python train.py --num_hidden_layers=10 --hidden_size=256 --n_experts=16 --experts_per_token=1 --d_expert=352 --d_shared_expert=0 --hidden_act="swiglu" --moe_layers=[0, 1, 2, 3, 4, 5, 6, 7, 8, 9] --router_score="softmax" --normalize_top_k=false --routed_scale=4.0 --balance_loss=0.00954 --balance_bias=false --router_noise=0.1 --router_bias=true --init_std_router=0.00957 --lr_router=0.000532 --num_attention_heads=4 --num_key_value_heads=4 --head_dim=64 --vocab_size=16384 --norm="rmsnorm" --norm_place="pre" --norm_eps=1e-05 --positions="rope" --rope_theta=500000.0 --rope_fraction=1.0 --qk_norm=false --attn_scale=0.125 --tie_word_embeddings=false --parallel_block=false --init="normal" --init_std_qkv=0.0369 --init_std_o=0.0458 --init_std_up=0.0528 --init_std_down=0.0528 --optimizer="muon_hyperball" --learning_rate=0.00636 --lr_mult_qkv=0.5 --beta1=0.95 --lr_head=0.00543 --max_grad_norm=2.0 --warmup_steps=200 --schedule="wsd" --decay_fraction=1.0 --decay_shape="linear" --final_lr_fraction=0.0 --batch_tokens=[32768, 65536, 98304] --max_seq_len=1024 --doc_mask=true --train_tokens=576900000 --max_steps=8886 --dataset="wikipedia_en"
Below are experts of layer 5 (counted from 0) of a mixture-of-experts language model. Rows are named router (the router's row for the expert), gate (a neuron's input weights, with its number), up (a neuron's input weights, with its number), down (a neuron's output weights, with its number) and show model dimensions 0-255. Each number is 500 + 40 x the weight over its row's rms, rounded and kept within 0 to 999. Numbers have three digits each.
Before each expert's rows: "comes before" lists some tokens at least twice as common just after its tokens as in all text; "mostly gets" lists some tokens that are sent to it at least half of the time. This comes from a sample of Wikipedia text that the model never trained on. Tokens count by the router's weight.

# expert 11
comes before: " ", " \"", " —", " A", " +", " −"
mostly gets: " |", "|", "=", ";", ");", "):"
router:546542519484499540516430491424492461462446523445565481530492467505464466519480469501478492507478473532476498459519536487512482585476493524573466559515481506468458560459446460506447526444475571528472483528438506468512517517536475552469583496516511474533512515568462470521529509449548482539531548388472535580467453531559606519501477453524522565510492530451479570512532486562465538552428486504541529460529378545520514529510524450499524522552496493500513519553560442422447473515534472520457438524553485521493462537515535492545456540478555548478568449442561533497553533536511579477560439539471547516508485468476489445485467503494533555437443512511537487527521423504535503494536536548464510442480497514401541459503443475456527463459428538488498526516554574428548525506505448
gate1:522411473462543493462432512469530556520513564507451532494432448458516540531490490592566542493457488498437478515519559506551477484471501506443491504440475515512512487584480485471479491533492491465591504492509511498486361424511514535502509572484467474475492472504545516528470511488511556437449502480447447560437426492470492476500551566498461489509561558487434463536477517536446545515539464443505528536507473576579497507574464463444462523469517549474440544484483543474504555438497542521491448554568440437469495551477479492471560496517499519469528504568436573496528603475459513547434515483547513502507531496405522475450538532521459523534516489534421567479511502455497455496473461456445466511490476496451484459506500421439447568504502441538510484480543525473539476430472506
up1:494489489557475471606517524465483428501528526464493512525527525565522548561499501472419486558510494532543494515468508555499518454577547486537495516496513531522519480511486472511485585553465469525475513565525509455448519537452443454447485451481541496496539469534494461528557497527470437542535465548519548456479491411463479534541548479444487549479546436522562463491492476507497427511513470495573498490544517559490526471462549496491447532551519481531437512523535470507446422446401479430606555452422530561551484518534492425435440489509493456465507426489527468525478499442500522454515424542555478414527526531509537499470468494447514470467542491457538445547571484472506529485452479581503494442452503462534455533503486545513482481621437496444510575552479497489512528470459468
down1:554544499506563449498436453511423514514536458508423458538538488523501448462470503536437494543503460570572560420554511510575570468480538474563496494481521495486482529550471532488499494469476484661450480468516419394518468523501483534539442513555472545535510464481505525483461506429494509445521416543531561488553515443490522550558517532498545511474482435528473493506506459493526471523447534499558431534539500479513551466388508538514530521514431476487424498509477520536519485557459483418523524514486480529528515530525510530512507475484494463487593599490439498461487511400513480477481513423459482428514496493525549553475453506510521493485568461540550478493525487474459488548480514556473442485461566515469505472522507550550448451447538528428487487508445473506440519491484528
gate2:453491509446560518495484468537490485480536439540502591592525567507480513558420511454536446491527543517534556496492509484505444500524541500508506539459520495490550489543535483487490511437530404498567494478493453520525433514448463526546470501497555507504480572462543527538506515482532552517469550419471491512510492526532441448438492477538504495530469517507448484469491476532491538439505515492542504510509480416486475450564579503456391521497573498489548415485427516480498550493528538476488556513518512488497472488554501529385560567534478487489479459535551504516505437506505576436553525479552534523476578495402524553453504518474396548495475459539485538508472555398494449484499446527565525556529539485516506456468572574434570526498503524516574484471524510569529467490480501
up2:496533560454494563544545485598482474510452487534534496495468555509502512503501494502462529476565519586498590496544486491493506514539535459486580532432534458501566517474480511556491481469505488490563438425495537500490457474488538496483460530507533486442445557453574519447478493512522569490556540433519448521463421473472545505446496565474543507447516511498483507516487510485444452520545506510559479433516454560548485495490534458475388495501641489513538380548514487506535585518543562597534548471509505545464409497484421590512506490504474508540578503477516509504455505490465479541472544431487446507482520536503505493458513478469489484521543465432521541501538440497519465481550495506448510536469432493535473565435461493448505494444487496550455440534508504464557545462519504
down2:476463548526511503482538541531507513466543498494471521497597473501583516455538510443437556590477468488538504505518485515472525523533574495473500504524505526527497551455515494462534408518473476437581516388466566559518516537520502496440599467478434485530491440491495447556546520525518558501484562525478481511536483581557517486499505531541467479551458459494513507483495445453607531540519551497468515491513532461470511535540512519515551511434416520488556553546530489490530470536489493549480439436472519473407581493511470536561426486427524532420445438508514511527555535503483483499487581458561545435551519514478450498433491514514518508451508498489588469572529436465419458486557535498498514503560408496466475511516487458499498511554502444501449469527484521558507486516524542
gate3:467487436512505534490562479491510552493507491511435500492567546518481439462500526508478463506531471428563521517486500390510572499531561543520529431530460520435524513641517486531533494547488493531563557519488585453524554486519507445545452509523498498418504482451478537562523478542475458501495483532502542404460483524469527502522470494446419460524468521540569450534493512514528458494532483463469477601511451491451532515497517439504555539480461486462483480534449516541497499564495469497506469488471443536535514538530521540471517511473470482534485527451454347584478567461496532440430479498469465524428497516579552466462459485499505504511487544469511490445483475428494552502449520534458523478543581550487520494566508521533515432532489537473563430449470575523446524550497507
up3:544458577555482577476605507423562483492532480490503481470483503528423536426449526484515465506504535482581505555519496535483474463489492496479429515485524570500520469495442487475530587410486560501542523463562555515464503489522434561473424490460452506518523531530432635485446526485545507487515496457505478556489510472482612520492505493470496504523448527527547497481566470476498503526465484464467510522515484504475496551538464486387494496480548516489495594533540467462417566605494468495506483479521436534554453554500468484552489468513518437444493559463529508503530615528491460498538471498532524470452501488521527540471448446453522513533467443491559484491459498429484545480460507516445587514483490496498541525522497491474470483569468462488454525504531555508519583536492440
down3:545538541466477503477534522488508550498438470468567504515418539588486438509476464492467550481501513452506473496473488517502491518473441561467456513513419490534540477550487505556494522519500500498484454520542491487488472429554525554486408457491502436575435567438530516606464431559503533497484459507459453524455553453531476521464512506442500500472496474562568492500569513539517482572510499491545444479452514532404511501513486489569477505565557449487525470488567496543533502519469514505604458484518479524571524571478508458501530538506522498522505499456473493510482567495492482474484521537470500518483411533454542521451596489471485583518463601513475499556448480456492534512426426575504480496462500504575625478530517464512520543531536487509581473524508475493480424481538430
gate4:478491550467545464478469551456491519510528504499516489541446474510506479523528497549504501514590524483542489539481550555463503449451495443522463504512482459537447451529535506575558540557489526462528482538535489556507488533521550495443476484496530525543444523445559499571435479519505523467543523465470493553452496414495520488472487556515500526457581503546468532473515474456474550480541536522508473531512414484463510509638510480488528462519515502438489478472504475520493511523456524585535586519491423568501610452486542506463424454584400519469561528516504464478498431580515456487547533456445470464553497559571467492525473490503506520470511540522424532543490495455482519555579464538553474444466413501431498496456520550555447540545505572426530474484550459529510470501544471
up4:554436495524599458474580485451432476496521511541496546508522537540499474487503512444534482539478520434502496525508527539546550487529536469495585522533498569484460458484509492485499501571427442430484490526606523454575440526553456516476494494547497510465498531502505455474423467507533503479405501537510499494517432534421513471491492552535532465537456534516454523405525474462526470505545469504483528498522597612486460508533472581514443541440515502455480494553480401511536562505536487515567575525545451522511475486586492523494530462483508496522440514496510549519534473595441467446537474541420482502528427556448488485495526481508540431523472487519496470509452536522448462572525507451594500516475432483521487479424520531531546518517460490445474536528541491477479513507496558
down4:530518484414464437392485494491474458520523504511617525567458501470560452472415468476520522452416497481502500504589509509507524451448563485440474510495517449525518558513478552493485531463525537602569462487529528500479497515501561472437490459496542502497512484416426570551428462504493548472539421473548499487486540491556536570530506495547473457462516507492475485579523510503513543505525502528450557439528458512414455488494473493430507491526495423533451516498405516465501449516496479479454514548441468476464565479483473512464533477442477537480547581534500497509505449485507480503510485509489581458442514476478516524531484419454516495430533522484559501520517509500557504423422455509490514505497436533548482502436478488567550444511573520482455521515393473510519533491553512
gate5:456576477505527417505486520488507486541526482573526439428462477525447515466435468442401494550500519498452490524615546477524601489498493463550541495514588558501473535466488489432564485469456456558499445485432450557493446418467480521464489543548493468467552474520501441496492554486425482458541517542490511488511415463512483520520488537466475513488489503504535510470471514549511500399453484458465491583502497537492445421496441496448578558585489506546455532521497536500402488509483477470513519519503489506503485397478492468497526493458481457525456423509475466515530465499456540490464456484530551493514470458437447422460461458535462491514550521492492507519494494548514454499488474465478594538510540484548424550426573479551498525540470530490538487496551491536502495501428549
up5:507526419509498485494424489458494471481544456502537506471561504496505512491558471491444461519519456470471546508417468484521504551526542559495574494472493478511461489513605482549465504504521510553452527529454542560490455587521462519519513510512511441575441534480419502482488477497530486540515522574449469474520510548441478516474538490557502520545452535501491431503496438493468503533548440521486498395486468493540468486469520485445460408446494505454475506512482467484451536500459499507559453491495565490579431498440524467538498478480437416523576465493480523505511568460423561549541600570535422467567509511405546556514587518439498533498506517464423519404517526489569494494521477508479503463496521518538461482474482539443452445437484476501474522521479517519495478593486440
down5:531472569550470485557456498488485444569549531440487535506461500489492523533481490547540550483447537483594478543509501470538519571538567457497513526463586545490547487445487507529537476505505477631533509512524493483525531565501547498544551454536485510552472476418473498507483536471538533445502495520545511485493446579476472494443504495475488516522651493529525470444513490563472521541460441439517522481504442494527552475495507471427497521561507512479483493483454451480566527558484504518519421505438512544487500534536504450552619494516552517450586529499494425409517495413466510405572486462529503472553525452508421465467484484489448476558517529489514505524541513549493527458449531496503559532482490545477522531554499446459500457455481461536515513474523567557553485536507554
gate6:475551465469476502473455539541572559481477558489559486540493522489463446541551546534492416421500549525489505427442541462490565504514485469443380481477564527568500581496469514516469507540476478482515553547506450483522481481448506538439494437508484469488515536474496557478482527424507532468463449554498462520488433430574467530488468485537570473604514494577529510517538516543529514512577449513534481485510505576511488453481495462529478547459487525461570594528558531442444540518487536510549476478549497512462460478551519542534601470451528513462463528563443477465497511585523536513489510482473511506518475480505509524487515511491446398527531461513532496482473510447443594551425462513498472480468537538412468545595486534492531531502452504514439501491547540493496494515530552
up6:495517473447536490450510451540477445512493515520534484459516467560541518549403497434502521390545477527539481473468447496497459537492505533574542537551455471519465475508487564497488573506562465483559539528452447554473568464445401485552514514480553565495489565508434533531516559562457494474457482493475493570471523578512482474491505459548524518513489543556524500510433448506473452561462533535474510531516515487507543479514500521460458400536520538492513506484429565470549576519508462412495434420426447509459533563479485471561544528523483527516479537474508570488515502480491476520519540575507476486528508534475501515483492492442463503547533481482520456492529458477511448502498529410499552498522409540443490490473447514537472413420465582506475513521520462605555556474479490
down6:519506522465516433457538399494527440460507466467565458515544551502428542470460547438479482419492511397547399475445516456506490509537467491515495439533501585638465519520493558449478550477537471471562573568453467508449527449391530441464453469510536496527533537521450550521472572453477534538507536542450518540551466488473415526468458490540541523552485496459528532505560488509458500508485527556573480478534478480469531535483449528589452447515560540441501577537441535454520474498497475448533457502515429535507537515515454508444590510541496521444509491480450574489452460494509502505478540553458520500559517480503459522503503532540488506452533508540493484515534564500506507559505476490502522475488420528516478552492488505485461503424433535497466530499494522518538477518491529
gate7:500564535437427465552495536576513515486510500463525450542473464480535445541474536461495562534468537437454454550547477542516573530540519556466475444465464504551540518494482459535473439518546535462503507487450542565499470522494474499491418473486479522445430441561536467492577495535415511572533466573484519468533602484472507547497573494491509421515557507549524502606460467493569490460492547493495572581531401513484554493475510504531508464489486427489519469480539429457492567506470505495507492492471451551521530461512489480538508494550488483461489505436554491545450526503551519525499480531475497530511500411496531569491514489531471533511458516471496507484503597477556427448442580494550532471457474492431440497452535514516486508492482528528421512545525507486449545503488612
up7:554479482495498461579555507467572469457438520476509504541432531493492525457457470398494446481462557530470507471488550508491529498586450473504565475519500520451467536461464502479504554434524417475577400510556528479496527503502513539525496461480492526452574526457488473460522526469428512470535516463476457433478544551551438521565512436535446530517516525465447467537533496487420507460463536429548481415473436517505499481549478516480453488487460567455448491435396525457526457469446539505533491559459558511475382493539473506502450469501544462487526545491500506500564433442536538497486447474449504496501493501526489529510515464472548592490597512561532436525490506542558539553464476512483467440499510527521479533470555467507522489470515522507488422449483494574558491533490452
down7:507450558502549443524485518565487571539539452516538524498449565575530486480477484534543569516491567534569452487531470495516540502518547562432482526488457526499531436583441420521483562490458494620555437439501530482511519546566558474488453474491479426486546525544476505470545454468451534558523508572536500393540422499525513462526407478511524535537509578531512534384458480524506526487533454515560505485539466483508512509542477400431504493508572414555503476462455513497438482547574489495544401501522457517498493482439464499496481473548550507453472544577470494480498469510503444506523469542529495496507497510491491558538548469496490530541465548491474541495519517528457533518433512535523477560509476549523463473558558484439506533473499477510492504535535544501490547487464516
gate8:438425540495481552514472515539512487544486481467496463543536512502596512485538481489475534562485491456545525489522524451513501519415523517487425502467519493466534468537519474508525523557514547521546538514472539498479482504494458506488453542541485469592442521412494455550493461576472476454520481611570521453540430486441519533556470476501495554503419514542482447484519443511452496405466556483548459589500576504454451567557466555537445519511535412512554513461465429468508485409536548577434446459484490526550425510504488455471474472560470491495457541499548496516446514557490558494536547461449478490470471490494558508508507509453504459469568456527535448518517520465487444549539517465481492427478426504539511499451523484541566508499600495490564479523533485501515452540458498
up8:511499463444465511552455458459454505478476454531495501481527511419482409513579544454493550519450495493475565507434455485518469467551467482494526524498448534554524510522526550497535517537498486500471507552454479496509491507492478507514505446499466502469549514554507458521548463483501490547532487459455456463458579496504454530476488496536489485495589594527484540512499512503543467491475504444396476470498449467466478508534581454493506469487459520459516462478478587497514460477408387435495480507504553500452476528545515520533446552469529465499563480487508505556513546457513448481523534549517490431455531533504545475476528505408529423534540574524523487479480526541525539521592442479600478519555590563421511516452518413545509441529427473528455482484486461413570414551515536
down8:482562506546509526569471438535440529531467479458470461423507557553502465514498492523500515522520475482482488564397598475394520512452451460514494449460490479551512530546512515475476538527459549507475483546501467522553501505504494528485485449465477550545482510532464467467479513487494537487501517466469477555427466538534505514490476520470494535581547426535497497474495498442499482463459503497469490407449522469465492482535506526571485491508501459486439531522517473564451517489473464487516498491595519519518559495435512420542486623560520533526453504485505527518459443459550474448496495472426518507522468485519398495499466466520523486482545511545477448566518443578429518519488439506530555525523643530535480630553572524563547477465506542483542443468484431501458543517506506
gate9:475494502507445505510521588621575459526480496517494538536391545482461492488456455521515437536553427530434487454523537539465571459451518471430517495553584552518519517507479551519528477489529470485477523516534536520520535475559469467427516484476496433468457513570525543577579542505439525493470523513497490558455515516535448534589541446510453536561555549508509519511495453476472444457445477537529533542440528505487541529531488519453448483485501465556518542444552529470540531547429524464521534518483495449570528479507494577480439533532463502523517500436518481394529477474471555453538460475536470515512400486506557462455503494538530514457491512569498506501535585545531504508472452452515514476551448537503424467516462534582543499470512473565529521549487511469436480483530527
up9:471558497416467514445555514523519431460548481485564470547549491486480456475475498430473431527519449504522439491447523522525526499507488456499449553435528465521536557504459421492504460545511491444454544509539554505518512476550494487584505472554450537477529443506531504539477528500395514514428541490468513437571543445526536520583510519471513560502546470434510426556469475509505539432397470473493448539610536511477501506432523466447550463465479465563518489456525554494469527416446508513486504474492501494468526513470468468468443507544452517504442516491450557487478459507487520514545512430450536547525430480486519488531517473543423482589466530458513503551582488479519532591506483486460569470455466521464483499551524499503465486564539481572494484532482574519496458457553443
down9:565559551503525460504445438465471498512537520427465547514520457513571591536439469542516524526459532497525505544564488539519459551531539514560496541473458500486477430503476532575484537587468492531490533533394500487480493507435494472513480477477474491479475454534456445450519470471613518463480432554437519519539498476466552541433507558445584482531476491584415467528502451528550507540534514503501466499476428430551466490512461517539544509529543501542538542494449456450523504481509470567412496499520466503451514526488541469526591478555560485511565466439476496561411450497479449548463479551458508490485482455553454509467524496453487492475477521490496461488497501486456460420422511525520552539411504470522586521485450484495483476461543480489509529443467494470498530463416478
gate10:508480503512489488522534484467479564512512520506479531523460507571526526519487537466490527519475605541524506506514425480499517465564566549443561473558533518586477505524467490575447474482563504333505517495471527521459498483475469438522428506488467533476539484483477557404550438532480516587505493455544503468554482495492452521469498533501509524461471407482460541468477468541556457475486462473433434507515475525572569506554483519480518462448542477546495526412428483549450489465480521506492535531464535461452509527507560458508498481475447471534439534579526544560461395548539461473496544464419464489512504521525524531560506477553458430522555435522525533475531479503474467490520466496462519566460565499470550487465520510548515506520499507582486475518500432546475550522486588
up10:466522560521486538495522474440506435518547460508444498487564456471563473460492488471531489479406589475506432504526489540523483490481467481497531524447526486446543617448444507558496484483470467516485503445503515527537517463491449488522507522459503550468480470456441464425504552505463462489495518476443485455423554463455427518506469450505484530463465489502532574483524453465513492494468437471415432444467551523529476570472491445543463547450534447534430503450426479482500574512453513414501571535435433476543462485495491574490485532502532547511474502527449452468520450512441448472546541444510505535494463472518453479475459509489420507518550555549503471535523501500536498481632542489484499538502517523535466494493489493421495443442490542576525460506446527551470572573435489
down10:418500571531450469487486489480530567534493487567478529456498542561522497495449520464509503493456592500503526507466482469487571477527548433482506451532449543490499504461503490508416522515505481475486508555472492458568527517510454536464457530439520489497486431471482573521489443508463515586501493438503486495486459463411477462449485495455497512524557387468485550526397383528460431535541480439496463482484488518531589456505505417519507460470489481538484503500472521517503524467450524481517564532538460480492535496494542472489541488522476494562439539500494463553464421550547494403538572449420496558551481490462506468489509528438439512526537487502510557548502559461550506544497448513484511507460577478552558507500513432511564405446489513570502420441539514531488514502451507
gate11:513478506498420527603532472563453431474534497543554461538532517481503519594457568476504466493455562515546555510457539510566487448540507509464584502512485547525546541477506521476494493412471534552458505587478508491500411475455577547540467520458538454482504492522509479542568524421435418458467507490536419482508501509561516502424427509480511562462480459521444445550543527444495441491530502418527537485503538486515510495448477461535498556517464455492509503496480490570467521475562584512571542482467492498446462529526471480462577457500512507428535474527541408496552531499436525471543539499386482495527523507549534452490479480508495406456516495481480451487560544466525496489481458525535542586472452472465506494511461486495519444454445490498491470491510450461526487471447515
up11:514477434514507537540516570483450495445502520479519490464479454545402456447525513495527562485558455404450442468533430507591565551473494488504427563488458514505529506472469593448505527480512440544602486448538498559485467454469540531506518474539481536459546522483576548484422547466468524485491502465499536566481446524511488454558465511522485516492518488597541481521504569561470511478509466496457486530508496482444438492477469508505510497559467504464444468531547489490442474545477490494552512568498458467511535519493533533490487518489499513553461433505480507532535455510459407567426415526518526507473441588463510517479460519420502491514505568440526510523554427501505499478510558490424540450477482438553453567516467536545532545447490421503488479488501482550575535525531559
down11:512463465475434535474532513458513495483542490559461606531572513438497527525469468426419530497507405441486507537497486451479500562498542511413523499506539510496507456478482506519507470423590417527453472496472554529556550540492565510555511472473495509520594510465515554443497546463459541515491470545480522495455535574481454557572530505508463474513514560448529462556563487488515535466495495494461463543480436566501421504496486505505443444527452494482448464588486504583459538500526510514507487514472476486472599516479498590534516535406502511552523547544469430481486518584478530552464509551541470502459398558485515483492530465520448490486448534530462530435450532478535541472500533492420506478484538491485530444538447536525419540498485492482558483474499460489516466539487445
gate12:425428511487508459456477554512510506506516514499489454557518571477450510473537466487483541469478520490549475495452564517462469520407551534518548453454523461550573456473503487483505523518531518490502563534457439525479500428499467499506452454459402455467544508513526465451504427554456516560499472529459558393468479508533512494499507545508448468498488552569576467504469445463445481540486437586536533527481495442556469453502465519563480536515501448484476487493489513485573525492531565581453466530496411523500541532463548546478551459494507498413560542490569475549565505531535457532434538477488546514530554557531514517514544601530489502544466509496497456436524487553460501544457549580494536461513478506496484528465488533537588569552492514585509536543502549524428548501503492
up12:483517533497501535517542448479497454503484520502507536523483518484545494491446485515459512508438462490478526533541470462532542546576506456502414471478413523505443500561547523538497462490430480471510533452483461528528433541566444413474555567502485557505437453455498492454481438508478525511477521543519507502545528453431485465405446509517590535472478489399506492448530600441508535484532476491504510484543496557501499459496587492570526549455623544557507445469501477538440509528459492489456511443505535429476466517487499456521514591488507575521432463506479520450430465508481386486481486514484466454564474515493451488447476436491520526422507534491509542465521525523517510495509483422486428517452525549497516472505540507495485438447479513421533507529578477536531449419526491
down12:475529484525487545504523482506497492489476477489457497523518514546569429439423535543502406601522512526482445531494440461516471475533521528517499544482471517520433606448535456483540502568571487498446396504453591534487508515492543441470537536518510565480483565467483539584536544487480443460525502526518570495564503515483529500567462468494431500514551543497434460591498605489529483539493504462455474528510520481515449504448531467536507488485493547510445487492501476502467504499493498490527548489534557437531537512537453471522478537520434505487432472512549488473435578453431463436492512463536566451470515444489566525405549455568489462510515539487429524534538493456533510553498472448574549539519572493484483469511483457486483497525450488417421455474463476539477538534539504
gate13:502489465507526481474585444488487543518478422485574515459484519513588498545515583454524530452498519515498486501517571448486478430520397523568440443502533580536477510501525523486515484474570574471482501578512536522464595488490568493460459518513507488497479524456477469516473480482475553513515520487491497514579474474615493526552451484406489520528539539449489484455549439436509539517558482512521502501496498572419501537456481572524451410569525500415435455501506548480597525439474513467516490441584496508479547535464490477505494607508525508467484521530486443546508507495457471473576557502525497484479509523472570457463552530566496541533523540512507502510469493473561460540457454557429507504498439555460488552570530532538464512494517475540494449539507481497453510495523489
up13:503459515541489521551490525459535432510564592535458446488516519505499450487503458510441496443539460547563479491450511470483563496440492496467501537457538421441465550530432477487468493444436425555504474475470508520545498558473522552513550478575527494484533503427611412445462577515530455508479445493505513494474456516516514447502528528567515449500475479604463535532477516564531540515476539462519480530551517459567546479507539537537502484503499530514559490509485477450379516538544515543635451552455471505524509527527553549566501499476480551501502401447508494527438455468523424502492450507524526475476541558542439506481428500492514495512467473467435516500564464516510495499568538455560507425459505497488502456482479478482502490454535567476505531475463462509546510483555543
down13:494474522504540476430479533492488536590477494532506505481470533486596533421515456506515518526528525500550514457482536463540408533561484460539516548506517521491455403545484484509505472509489506442505476488429471474481471546481488429459545504442546432505537503513510457484538497490476449449449456476450458489539545525459457537497537483550442517474521421494485545538483488533457450477518535465445504599439396482489475464567440445505498500588535489510461572479560527539520495483531450479430533472484403497474566478496531616527454506504543461488468538417533480485562487555412546399532496477554412563498546460481533507523503557526479561496493550543503471498502492545532448506488554615488516466504493519497468520470441501503549493473512463498512537445511482521496442475487470
gate14:489476534507519467512502523474511412558598533480539494503539506471489487503481488500510579431488520518442528493485518494471516552523505436479539546541585556564479559470513498474480558480464449479421491510540560478521516524598492515456522436487449490492430431495441514409521537486415559554494572493542506472486530455501469481466514489443560564483488460466473511517498509512526483487469492499511497552509514498452503452495535467512495556538454501491586548484473500561491451488493432511514492457523439492467502458462577528491565465481426454487474522479420536485455461536431429507476560558439498465438488478447608542468521513481491496572477477551519554565588561457503499502572409501541491499471555556501508588515455443467455528489522522471440492543520503465506561443536472
up14:539457568561557521543519483527484485524445550446488533490545521544552519499545504511509510456491525428509454487546478480465553494513498547557456459438472521486495491498493532465566470490611553493430535453499491449440452544460546597539483426522504457498500539530485527494487462531491499494526495438425504504476525431494535457573495519495493524433475558488571500481453494544570508519556488436521526558445470530569487454466544551471453469440578498420448521585492477470522560504488507475502516477530572490503482556467481429532547541459533475427504526511550506551511505547447532471484510564479483543623533497490434563532512543473586462488502494479467431526522538536507527536515564429496450430438450480526557485425510571499531466502508487532495488504542499492535473429499542
down14:528504499480523582528540467454450478546525480489501414518542498563544543604490551488555448455478559450539484455562533500488510506509489483571529482530459537525486557507524472526460498526527461516386465528516530452446454539443506529514512415535516507523422558420448471423466501522488488485568565476488530468500459388477462432515502502482481532523510416514546521555436482503499471494477523497528512540440476534503508516466538546560483428452454505537462489587497500547510608529562463487538527531489465528477526501555516500543522575425470495442573467435481492441531436520488473490499481507486439560556488472499526485533502511503472501529580489543527469533548495481544510517547518472531481478492464477506502511470452495487425518543592520519409476545544452461437502468512578
gate15:461507476467470488489458508450479528473497511548395523469490527588445502504375512493562492546446496505541529488469447555527494491487476504507433533476530511490506478499540519488476491532536479434560496514468502501501456460489494509454507463496547523479501460535514519455573524529507478440562443484552461440496480577516432480530487476571484504458536515515459449512472587482478429576502527488521525528530398502474537544463473564511500486485476530482495531529521384494523577437494502517518564495527518612536521535464508533470519436503514480510470480455404572494517512453546552445442552519453487511500423512460538485560519520564535463466539526453515492531525464534486596565466457521522499506520541501407524521494452434524591508523475499493495557555421522445566464492498412
up15:572469538502410485537514528507548513496449450512577591496444494444546527482507478511434454451545538491471467408542481522446506518532546484547533514471511503425469492448516532501473534411559537609461459536574508471502544565472463525492548448539500446510465482578508537574450453478489501551493499529543480519524411489483562514465495511461410585486512589489490449551489528575479435439535443548468552424469590459505474429475538494536501559465453463487481496499504524528463520528431483480484458485510551475480487517547536514514519512535514500446547506495559479516491461554446448547486472423473478475474565491456509477453441478446575483464499502458479569420511550515522465485503470471554485522526492478564455513480548540469438487463525515496517487473520469549532491512533498
down15:527491473551490480494514504540429481481484480503531583503507561483492499469493542502448440525521468500489575549456534443540451522539428513510473463536463498439489500427492488514493487523460501547499461496448505478527538534541467534503460558487496549458555567549501571538474458497463520529516520487479541491500504577521469519479531496445516506484550481429499508567469498488543541529461483461460482480543530537512568565540491526520416531540481510497591529531409612495512496474508519487503507545530473529535472511491501476504561565506418502519555522485509500493503585432504536442408617475416453511547569520545549569477572508487405447475539479498471458488494495476577455481469379556514513524483498477552546483548498507524546429487465514454482420569545503444455506515574477
gate16:435467548514540520519529474431501491478588494476413542508553560418467480463478489498559471476434525414520467465549480436516482472514496414515561516443471503516523467459497479532494481495486476555475494483466477542457466528528451479531461455468548481464491439542544520556479396563477550536525453481484521446558486500497458395501539505499485490524445501483449520565489542468508459460535444556534462430489548536461448569490532482535463474468546508492479435539425496410573473528545537499491526547506493499452504486500556535511563494544485481421529465454483508489530489462469446438536483544514450486484460518470552603534485517510479500489560452468507453503539504492494469446490403561467539487506508521536565507509486459446572491555467497569581513447515470583535491475554564
up16:453475564521536531501540479449496490516563455456417495521559565457507480503502500480547472442474503438519490469512447410526494491517537440522554555432468494533554502491508514543490484519458463540443487492486489504462489516530464450512451472470582492499536476553563543510484428557496524576525422471482490484543481484453427390478469487484514476500441517494460507564492566495544453471531434518551459436485538530477453565512491489509460469469521519506478444565423527461572465501519512499495528559528512503421520495529548564499562485553442495409545475465469528504555504464500420442470471552516458461469444484494592603533509504529461480463524456492521467533500514455475471473470413547450521489529532519504582504517454455481575502498481464578548491456532475584504462464500578
down16:438483567515550475535468484442471508573510470502475536450548528493538428507501530501510481429510474445538482473577452507499499513459491495533516612454436487514488453470547530539495449441429469449474461488497471448508512510532513449470510426483577473459520521541474517552492470502433484574505437496529561479526505517541459441511483516474482503496498451512406493451490539528495404438503419550555515453528520510406457534529446482484505470543513450519509434529467543476531482495510538471524512539544556515419488474529544510466493510495559515469504432446552463506561517445498462471513529502518473537505391422470566577515496497477495494438496509540469502490512509455419485480535437549497457460518521501519620499515459442507627446551458442551498474464510496513493483468503570
gate17:470473547429441437522495585525496532441461507463423526512440450491502561571480534581472519524528495532524554409532487430478537549521553487460493456534541448501549488450486482460478569478474528410556491503446441530525488489530490507473553483496548515521492497423493474496467458475438479540558457458433525492481453472436495439541557504484530519474462496513569508538419501498451543539503572529473458498488485486534505469512544546520453544490509582501450557595511499543510574495455467504486539506500506452478447504454496507455499475434447449422427547565495557541468541554470454471504560487490485481503486489516467485472449427453527467417517521455473508461501469578473476478570581503476547446471560523482515571495484549500494512496503440483485529488529449531465487432590512
up17:543460529417450432500521558539472520491538434518502444414502520498449532475513453520542490505534467479570517436506497501451504517469451553459513506482491490454504479481563479516508513432534588515497450501520530396573489561522500482472516463467574514540546517488478509565529520510417452541415532519463469477558481436512513481456537528482564584471505440495567524479452439491475536460546556545546497483538513522537528565473436563469489636503473514502524575485438421505512512552590489539604503483528493476540451561508508558481512474494435504550482547548472500488497483506475516499507557528453517530550528572513482484515476531523450464500515543435467521544471425440509509475490502461546497467571443494450456492526472485499574478512450514457489498497479540416488530445530507
down17:441547564542492506551555388493480454448457483514514446531515477443490503485519447547518396502474509522540585465452504491523513478537467521485495529555527515539519504525555500537470523533481508385408501490484509483513545533480445445518487508491472444535396480511522503448448546566452480511486554492536466601460500513539519515557438464448544484521521498514573551511521474533462469539525502464482514478466544530513455469500478501457522549503477488527545419492494522466489410546527464495454520529519531479518548523479553573488562495588489446516487395463449514475502558507505469550543509521422507458579562509417481473491517474460506614566508465506533405456465495496522515435469535560452515521429500522434509485508486485472579488483425516539495488510534537474515523533507515